config = dict(
    n_layer=19,
    d_model=128,
    n_experts=256,
    experts_per_token=8,
    d_expert=48,
    d_shared_expert=64,
    activation='relu',
    moe_layers=[0, 1, 2, 3, 4, 5, 6, 7, 8, 9, 10, 11, 12, 13, 14, 15, 16, 17, 18],
    router_score='softmax',
    normalize_top_k=True,
    routed_scale=1.0,
    balance_loss=0.00365,
    balance_bias=False,
    router_bias=True,
    init_std_router=0.00886,
    lr_router=0.00225,
    vocab_size=8192,
    norm='rmsnorm',
    norm_eps=1e-05,
    tie_embeddings=False,
    optimizer='ademamix',
    lr=0.000885,
    beta1=0.9,
    grad_clip=2.0,
    batch_tokens=131072,
    seq_len=256,
    train_tokens=675000000,
    steps=5150,
    dataset='wikipedia_en',
)
Below are experts of layer 9 (counted from 0) of a mixture-of-experts language model. Rows are named router (the router's row for the expert), up (a neuron's input weights, with its number), down (a neuron's output weights, with its number) and show model dimensions 0-127. Each number is 128 + 24 x the weight over its row's rms, rounded and kept within 0 to 255. Numbers have three digits each.
After each expert's rows: a language model's description of what the expert responds to; "comes after" lists some tokens at least twice as common just before its tokens as in all text. This comes from a sample of Wikipedia text that the model never trained on. Tokens count by the router's weight.

# expert 44
router:102112118159080142149129110125143116102152081135099173130121132116123095149115088125089133130100131108076104150111186117097150141118142107143112128178093111177117123131147165119116129121107149134153130097113128134156163120111160128089141144068129124157098106128168168162099095154123145105158168097090126127152150114131095147147143127104156122107166141132142145114127119116141088137120
up2:120129188083108105137106140110145155072119114153138156115106092171114183110143091138097127091109123147160094138154117173127107118109162119127115135119116123133095095161157152109112168107119150136080173100108149137111098142100152125143156131119136140105164123092155132141113144109144100125116122142106133117144140156120161140149090144099141113122124122104120113121120165143104129172063
down2:071144112090106135150120113149116124116113093100164127143074150165126152133151132124104130122142158144187192096135155121130136106158080118115110133144124140117106078109139146162100114125119124126119129141102145140139162086125140087147137160143141136157126135109093113121159152162165123116095106095098150101122140111126125142140123126151129139195120118090119173133095098158112147136094
First words or pieces of multiword place names, e.g. Saint, San, Mount, New, United, Los, St., often after in or a comma.
comes after: ",", " in", " St", " of", " New", " Saint"

# expert 10
router:111094138149141128100107129149108133144135138093126155142105148143152082160161132116125138096138104145139134149143110134118151134092161121173109078083168074107179105116130080120146112130103137125148104163145104143129122151168111111171150129124111125102133125097123125099139122081100136135151072102142109089087157167157116171136111148116093155103153125139105147106138103143101148128114
up12:109152106113128132124142099120155130143153142103121129088109191148101144140115118126145135141118116096119151146140152136113154118131073123099124115143119128116081134116104111132158116081140106127091164080133098138112125128115104159126126136129105161142123099160151168109150125146095129194148110118135137146138102154102088127114142169176135147151100126121122143127128152156084041167138
down12:123142101101165141161121123103126132165129144143119095082116140138106122164136105075203156125122141096122106144082098156093155132167148195107117095158115080110107129144174121131115132121150119103137111123143103160125126117129138135153147140086128164134112136111127129125078118123098073136151123142146117112117150139160098166157133131120153103151105150133109154146130131128124106165161
Prepositions starting time or place phrases, often sentence-initial or after a noun, such as during, in, on, until, after.
comes after: ".", "\n\n", "s", " part", " end", " released"

# expert 26
router:140114126116156124177138146136129143146135167106122120112128140130124128154143119140162132111131156140138160126128104165104130155128119127135099101105131123111129158147153106158152117150092115133122109093156113134149126121115141093147128147085144076134100145095140114114107084085132128103198133103147140094139124158181130136100158138096070199127137061146097127134145100156131166099129
up12:135130150134133068113153147114146183092089137126134127145138142105090114102136128123122080160156091117152148139129105141127148083132157106139153146120146135120114129139148125135153112125121124085180147154149131164116173124129167161106133101166144104119159145105104125094119119131096147143120152121171157156102113122119113139128136083159104132092139125144147115162107115053079137150159
down12:155086149115153134113101136159109099129111112119174154158130154127109150112087156115122136129091189156113176137087112164176096141100114108131105101125104186125159133115156130128099152131112130113108124137128158110121115136095131111144137115123139173145139098105116167079143171117152124115175115137079116100124091123096157137149180127131117147106131119142123116135083107118144130108114
Conjunctions and naming words joining items or introducing names, such as and, as, known as, called, including, or.
comes after: ",", " known", " such", "s", " well", "\""

# expert 56
router:168116133169131160092134115139134163091155069133120123122139117132161154160158138146160127140151080148140156076177149117165118154131154125116140148131152099131124108128141126124107124125155146149137158178165136132132109141100130090138229126136140125143168152120149136132143136107127171128118154101134137110131146135110118102114129160161170111123137137113123150136104156088109113156104
up2:131146138165124136143118110098131076117141084148187101149097104138122143115134167150121175117160102131140137173139137133126089131154095104135111158146081113126129119114135153150051136093092124141166078142078070143086125117120128117145135160141120154140131148155154123113128120131126134160123126146153143095125146171100165104100109150150143105102131119140135102120141152113132147136109
down2:091115144127169142131142138133100151138109147112150137104168110115122110118128152130106174185156154123129115090167163114153135121101141131142103146158163108090144117139107092140128154145186122107106139092127129116153149126147116183123145165099137145125128134161113129125122149119145127099137125140096101119134165109079120122136132115107172095090112145117082159071120062109101151125112
Equals signs and line breaks forming section headings and list boundaries, especially See in == See also ==, plus List and Cast.
comes after: "=", ".", "Population", ")", " Chart", " Albums"

# expert 60
router:138121159108152147161114129156123141145115147135143141114113167140139123141146173160128167128115180107139142092153107093114142099143128121147116177112116069123124073154171098148129116122116132100083085141128114101138139132155139112144105183088167133096115158120162109124145104129133122120172139128140103108186092090122111104133157148133129114151095141141141118128148101146163167155111
up2:101134148137115143101135117127133178134162106099063120075129154149153102134122144115164129127115109138160121136121130115135137154169137127125083146137105097127169121168139127132124110093128189147152137114146101143132093127126145180125118133131129102145166110113169104128168133136086129097159107121125100133104129083179085142103145165087139126108125123175152128120167144134124094153156
down2:179107108115114149110124135108130111130122130122170160165141099145119171146141150141103106134118153114149151138155119118091134139092098160127146077110135135140084162099111158158147133122161085084129151136135138144087144118116127124123130108102127126098156145107088113080096120123153119153136151115165139142140123108112143139167145130178140076120145062136085146123111124175167118100118
Mostly as, as in served as, as well as, plus change-of-state verbs such as became, won, lost, get.
comes after: " to", ",", " served", " and", " he", " driven"

# expert 21
router:208170171148104124140112168104096123112121131160168114132142090112112118138125145110171116100142100113111101171126163125140150112119108145122080148127127145112149110115124112140093111142100126096137103131143149131127086145145126124188086105092162162099144150117148153132159170101126111105134143108120124120118131132175103136129127119113148119119139160100108131082151081094113140160153
up14:071106099108128158168142114092128168113148137068137119158130178105179107120182146126145139124135108146119113115121147130116130128114123088138120155129135122115122145106110078141092148150124150111120141104134125109122133159110144130117134098163118098121134126132143166129128180107141183097155128117047098123156138120136104139158158139088120115119157121102147122093166133152138126086139
down14:110098145142158116115134091146140125132134131077140126176136082131145129165121112110078090163129100108102096148109150097076142122112145122164133145092096154148123112141089110172146083108155142126138142116162119066136113137108153125153115146128140165119124151145142131160155143098132147156155182109086119105152159117161131108095160119142109115138110090141138111154130110127143154147157
Partitive of and among after numbers or quantifiers, plus number words and sentence openers, such as six of, among the dead, During.
comes after: " one", " of", "%", " all", " number", " some"

# expert 13
router:115138101140136150114125156132138098149109136116145152131127158109097127124098130145178116141128147147147106074145145125165104148179163121139128166079086094102135124127132101118133137126118156092120138148090116145122119107104104117093159151139177164108165115084126135121134139129155128120089141105136167141113144105128143128102192174143091118176104139101092092156121134151110108083127
up2:116093117100147119144059144108129140203124145137114108140087127144122147144179134138138158070133109132151097134173123133117118140103146151117118081116129125160159126098081113111143109168120116133167159117104080092101129150118142159104101110146142124129106147138132136124100151137107113147131104162154118106110108112117144172165138099143111160118113098115141117158134182154161119134133
down2:135092129128114152135120129132113103163150178138122147146118164099134084127113093136181116073110117116127118125119171120148129114150149128144125097055131104143161098093132088109101113131115103159094128122118123146120079111100162110143094128151138129142168151133187100144134146110134093112151106142134102159119104102087163164108116144122146139125160175135152134142156102143118151132153
Hyphens inside compounds, equals signs of section headings, opening parentheses, and word-initial prefixes like mis, des, dis, e.g. Blu-ray, Action-adventure, Dish.
comes after: "=", " =", " co", " COVID", " Non", "ision"

# expert 42
router:181110109121154158078161175159122135153109137097109158116156113098096118109116130126132096131122137123121158137141092140160168117162135122159151105106127146107154154125120115116164118133112134157140131093169112126151134165114149080091100103133150129113156152072114160114112082139123114137142147137120129132117093121157143173103128122109135128136148159162151152125069083100089099146117
up2:079158148101154124139140164139102101147112121115128122164150137128061127190113118094096124096162120107161117115121141141134137081140147115103130081123114119159119153109096144129127161102095124157153188121135154107116109137134142136124167162118127146182113125114089125138163134120118133166118161147101070143126123129092131115148152124162147124102135135150181163147148142132131109118141
down2:106141142089125122154155115141123105109116114085131111167134121202142101098115169136103121121142125147080134167166114098161126132122165170084143127126112125113100127087149153135157124100125127156079138102114118140111144119184130153131133123102130157129123165075122070134136166090118124167123099112133132139123154168153136111132092133103095146144151137116155106130144145124089124139151
Field names in infoboxes and taxoboxes before a colon, such as Genus, Species, Born, Died, Service years, Coordinates.
comes after: "-", "–", " •", " Preceded", " Years", " Full"

# expert 14
router:197115107171089131098151156132127150093166109160114135173135121147118172131119120146145108110140162113118162079084109118128156145093133148167194147114120145127118155114145168123131120105128151146134131128102072110132132123141129117086166148116165142111157134092127125099117127144113126143092144103114126117127136082131135165114103142106147134088155145118151092116119119091103088134119
up2:123137103090119135136152134108090157109107143097110114092160131091104156095138131115138180170107095171125144123145101131135132115123121153159121164135155202141171124147119118108107141118130087137141123099155093128097125115107106119139226153078125142127154109131116143135123108126145143143134143106110116126126130115148103073139103127113107135151139142139119070116134119102129167119132
down2:114125156121144124185113161090149148142141124112120123150100141164107116121159128177149108151151140123122122141137141166100138128109115135166099119091082117068136115133132128140149183133078171116121118122133124090108148139149131130166096153132137120139153107087143154086156096098097134103175158107124147154121120113167110123136107103101061105128119135161096133147141123119124086136136
Hyphens, headers and labels opening infobox and taxonomy lines, e.g. Scientific classification, Clade, age, and the parenthesis before metric heights.
comes after: "\n", "\n\n", " (", "″", "Personal", " Clade"

# expert 8
router:115133119131111171153109087166119142103141146121134150136162081144099103136134096174148140109099122125093109128104140135118140136135172155090137164118111195110105115152136149146168126175117146116115084123185166122134137141169153139123171107101149098128106138116121173117079133160137097111155166136130116088137118127135130126127139099129150134140149152104099136083101106160135130131098
up2:119150105141091146152175125148132078112099125140132077158178159126137140058115142141147111078171119125163112146149115121128111117104114101150098100123152129119175136096129130156146130146116120114105127120086130154107096153120111154118100120131132122097194155172151122170126121108086125136183140130112156151141157140132116143164123126145111132156140181129117141110130098129124139138141
down2:084118142169145138157115146145085141124091089143144137120109136150099116119131097153164129133105100135118098196160107130141143097166167102134135122114106096152088092138147118108120107134102118118152139084118143166149123139148181105096115155125104162129138097147119141114097132198130110172158110115115129134133133114121151097123074130153143128145146165109110134161098106117106118148109
Country, region, language and nationality words ending a phrase after in or the, e.g. States, Africa, English, plus there.
comes after: " in", ",", " United", " the", " New", " South"

# expert 4
router:120137163103130167147098106133126085111107158138144121136106132095143093140128122107095132106125159108186114141129098131089173111072093141072132099133155151136099109150122169122157141127167093136114132126114140096156123131103102171118147117130130106105117155174103129142134141135114085156126154159168090084101147126125122104115120115149133141106145143113114143117071104164135150091130
up2:110128162139130090118136185061174154102124123117134135169216118103152113144146148110117090137108133082095098129125148141187138154112127125116114084143137150141136122091149140155171113117157130134138149125138118155104076148116072111133173096106125139128117114128102137103130142121134124131109122128098121141088135126123128139099126142112137142120123139154143139162135173109135087108145
down2:092132142101113154138071150092123092106132162098153167120139120125141133126103117136121105120149127116152132156134118126075115122093099146107157109158151164095106132116123191170162132114119097158112132123146092133134155148139133126098134143111158155128145162165147161127152109104129080152100156128152092081141146128111187139138107085110133118120137089156102140084135114127137140093117
Personal pronouns and people-nouns, especially as objects after verbs or prepositions, such as him, them, you, I, troops, citizens.
comes after: " the", " that", " for", " of", " if", "ing"

# expert 16
router:116127178161147124073158145107093130083099141167151126138114099106159102089154123147150133121147100135128138091128108171150119133111158090127142132102192110120154136100101128154137101124113133131148140148153145104105151133106107129124121134128098087152139150133123116121148126100124162154108108099117176098119123098055095147145113138111131136157142161151119132117108154091096142103177
up2:168134133144159120100133175117119143129095126127110171126146096132099115130106108117158162156135150152141143164129131099098121125145117127158155121104120115129151161128114095150083131125128134135098120119138179106141109177123108175082141078171139122102112126132134067108113101135145116132147109105138118078133106075095115122112118160123140149092122160168069163095141103116121116107128
down2:055144129104101102110140152149156159114131151105161143150135101154117098121148130136117085114122112118121136116155092132114119100097144148115097166141112143142100134136096104192155137133130101140120136124132096167177126155117112104114132161111137114186091123124124110107100162138127134170108175146127169168094098120109124158102123091134099098126152133107125143188126115155139127120123
Paragraph breaks, newlines, dashes and equals signs of wiki headings, list bullets and table rules, plus capitalized words starting a new paragraph.
comes after: ".", "=", "\n", "\n\n", "\"", "\n "

# expert 50
router:160107127109170170108129130113185127138126110119121153126127084105080122126126148106107128168147185107110133137137125098143158129133130155135149133113169153103132113155141153161142143173123182120104127182108104116126120147092119093117103099137132149128147138124128149148099129134110101126145125134128140085101159121096095094072162123124105105088145179136125112123154129083142097113089
up2:126110077091112142086148127117109141141139143135129118117108134178147113141180197160145135165178119105156091157111109130145102149148118126128131120116130135103125126139105132122093097132105145110084150144163139120100130115102141134138103120169147147140131095108069139144153134139137121095097138187119122176082105134109165101151177097138135120127146117107145122125137118180112150115132
down2:123116118091111154130149107163100092137140114158104158124129145134123123127094099106131115080139146136139113125121160134128143128177146115144110083139129128170122148145130142137148143165109151097110151111116126175121159085170133143126148147138119056147153121182124132075135118137143145118139140097087146104129126114134113100139111193145127162136133160118167111079136125074090128117099
Line breaks ending infobox or taxonomy lines, decimal points in coordinates, and heading equals signs, e.g. JPL, MPC, Genus, Species.
comes after: "-", " MPC", "=", " Animalia", " JPL", " ="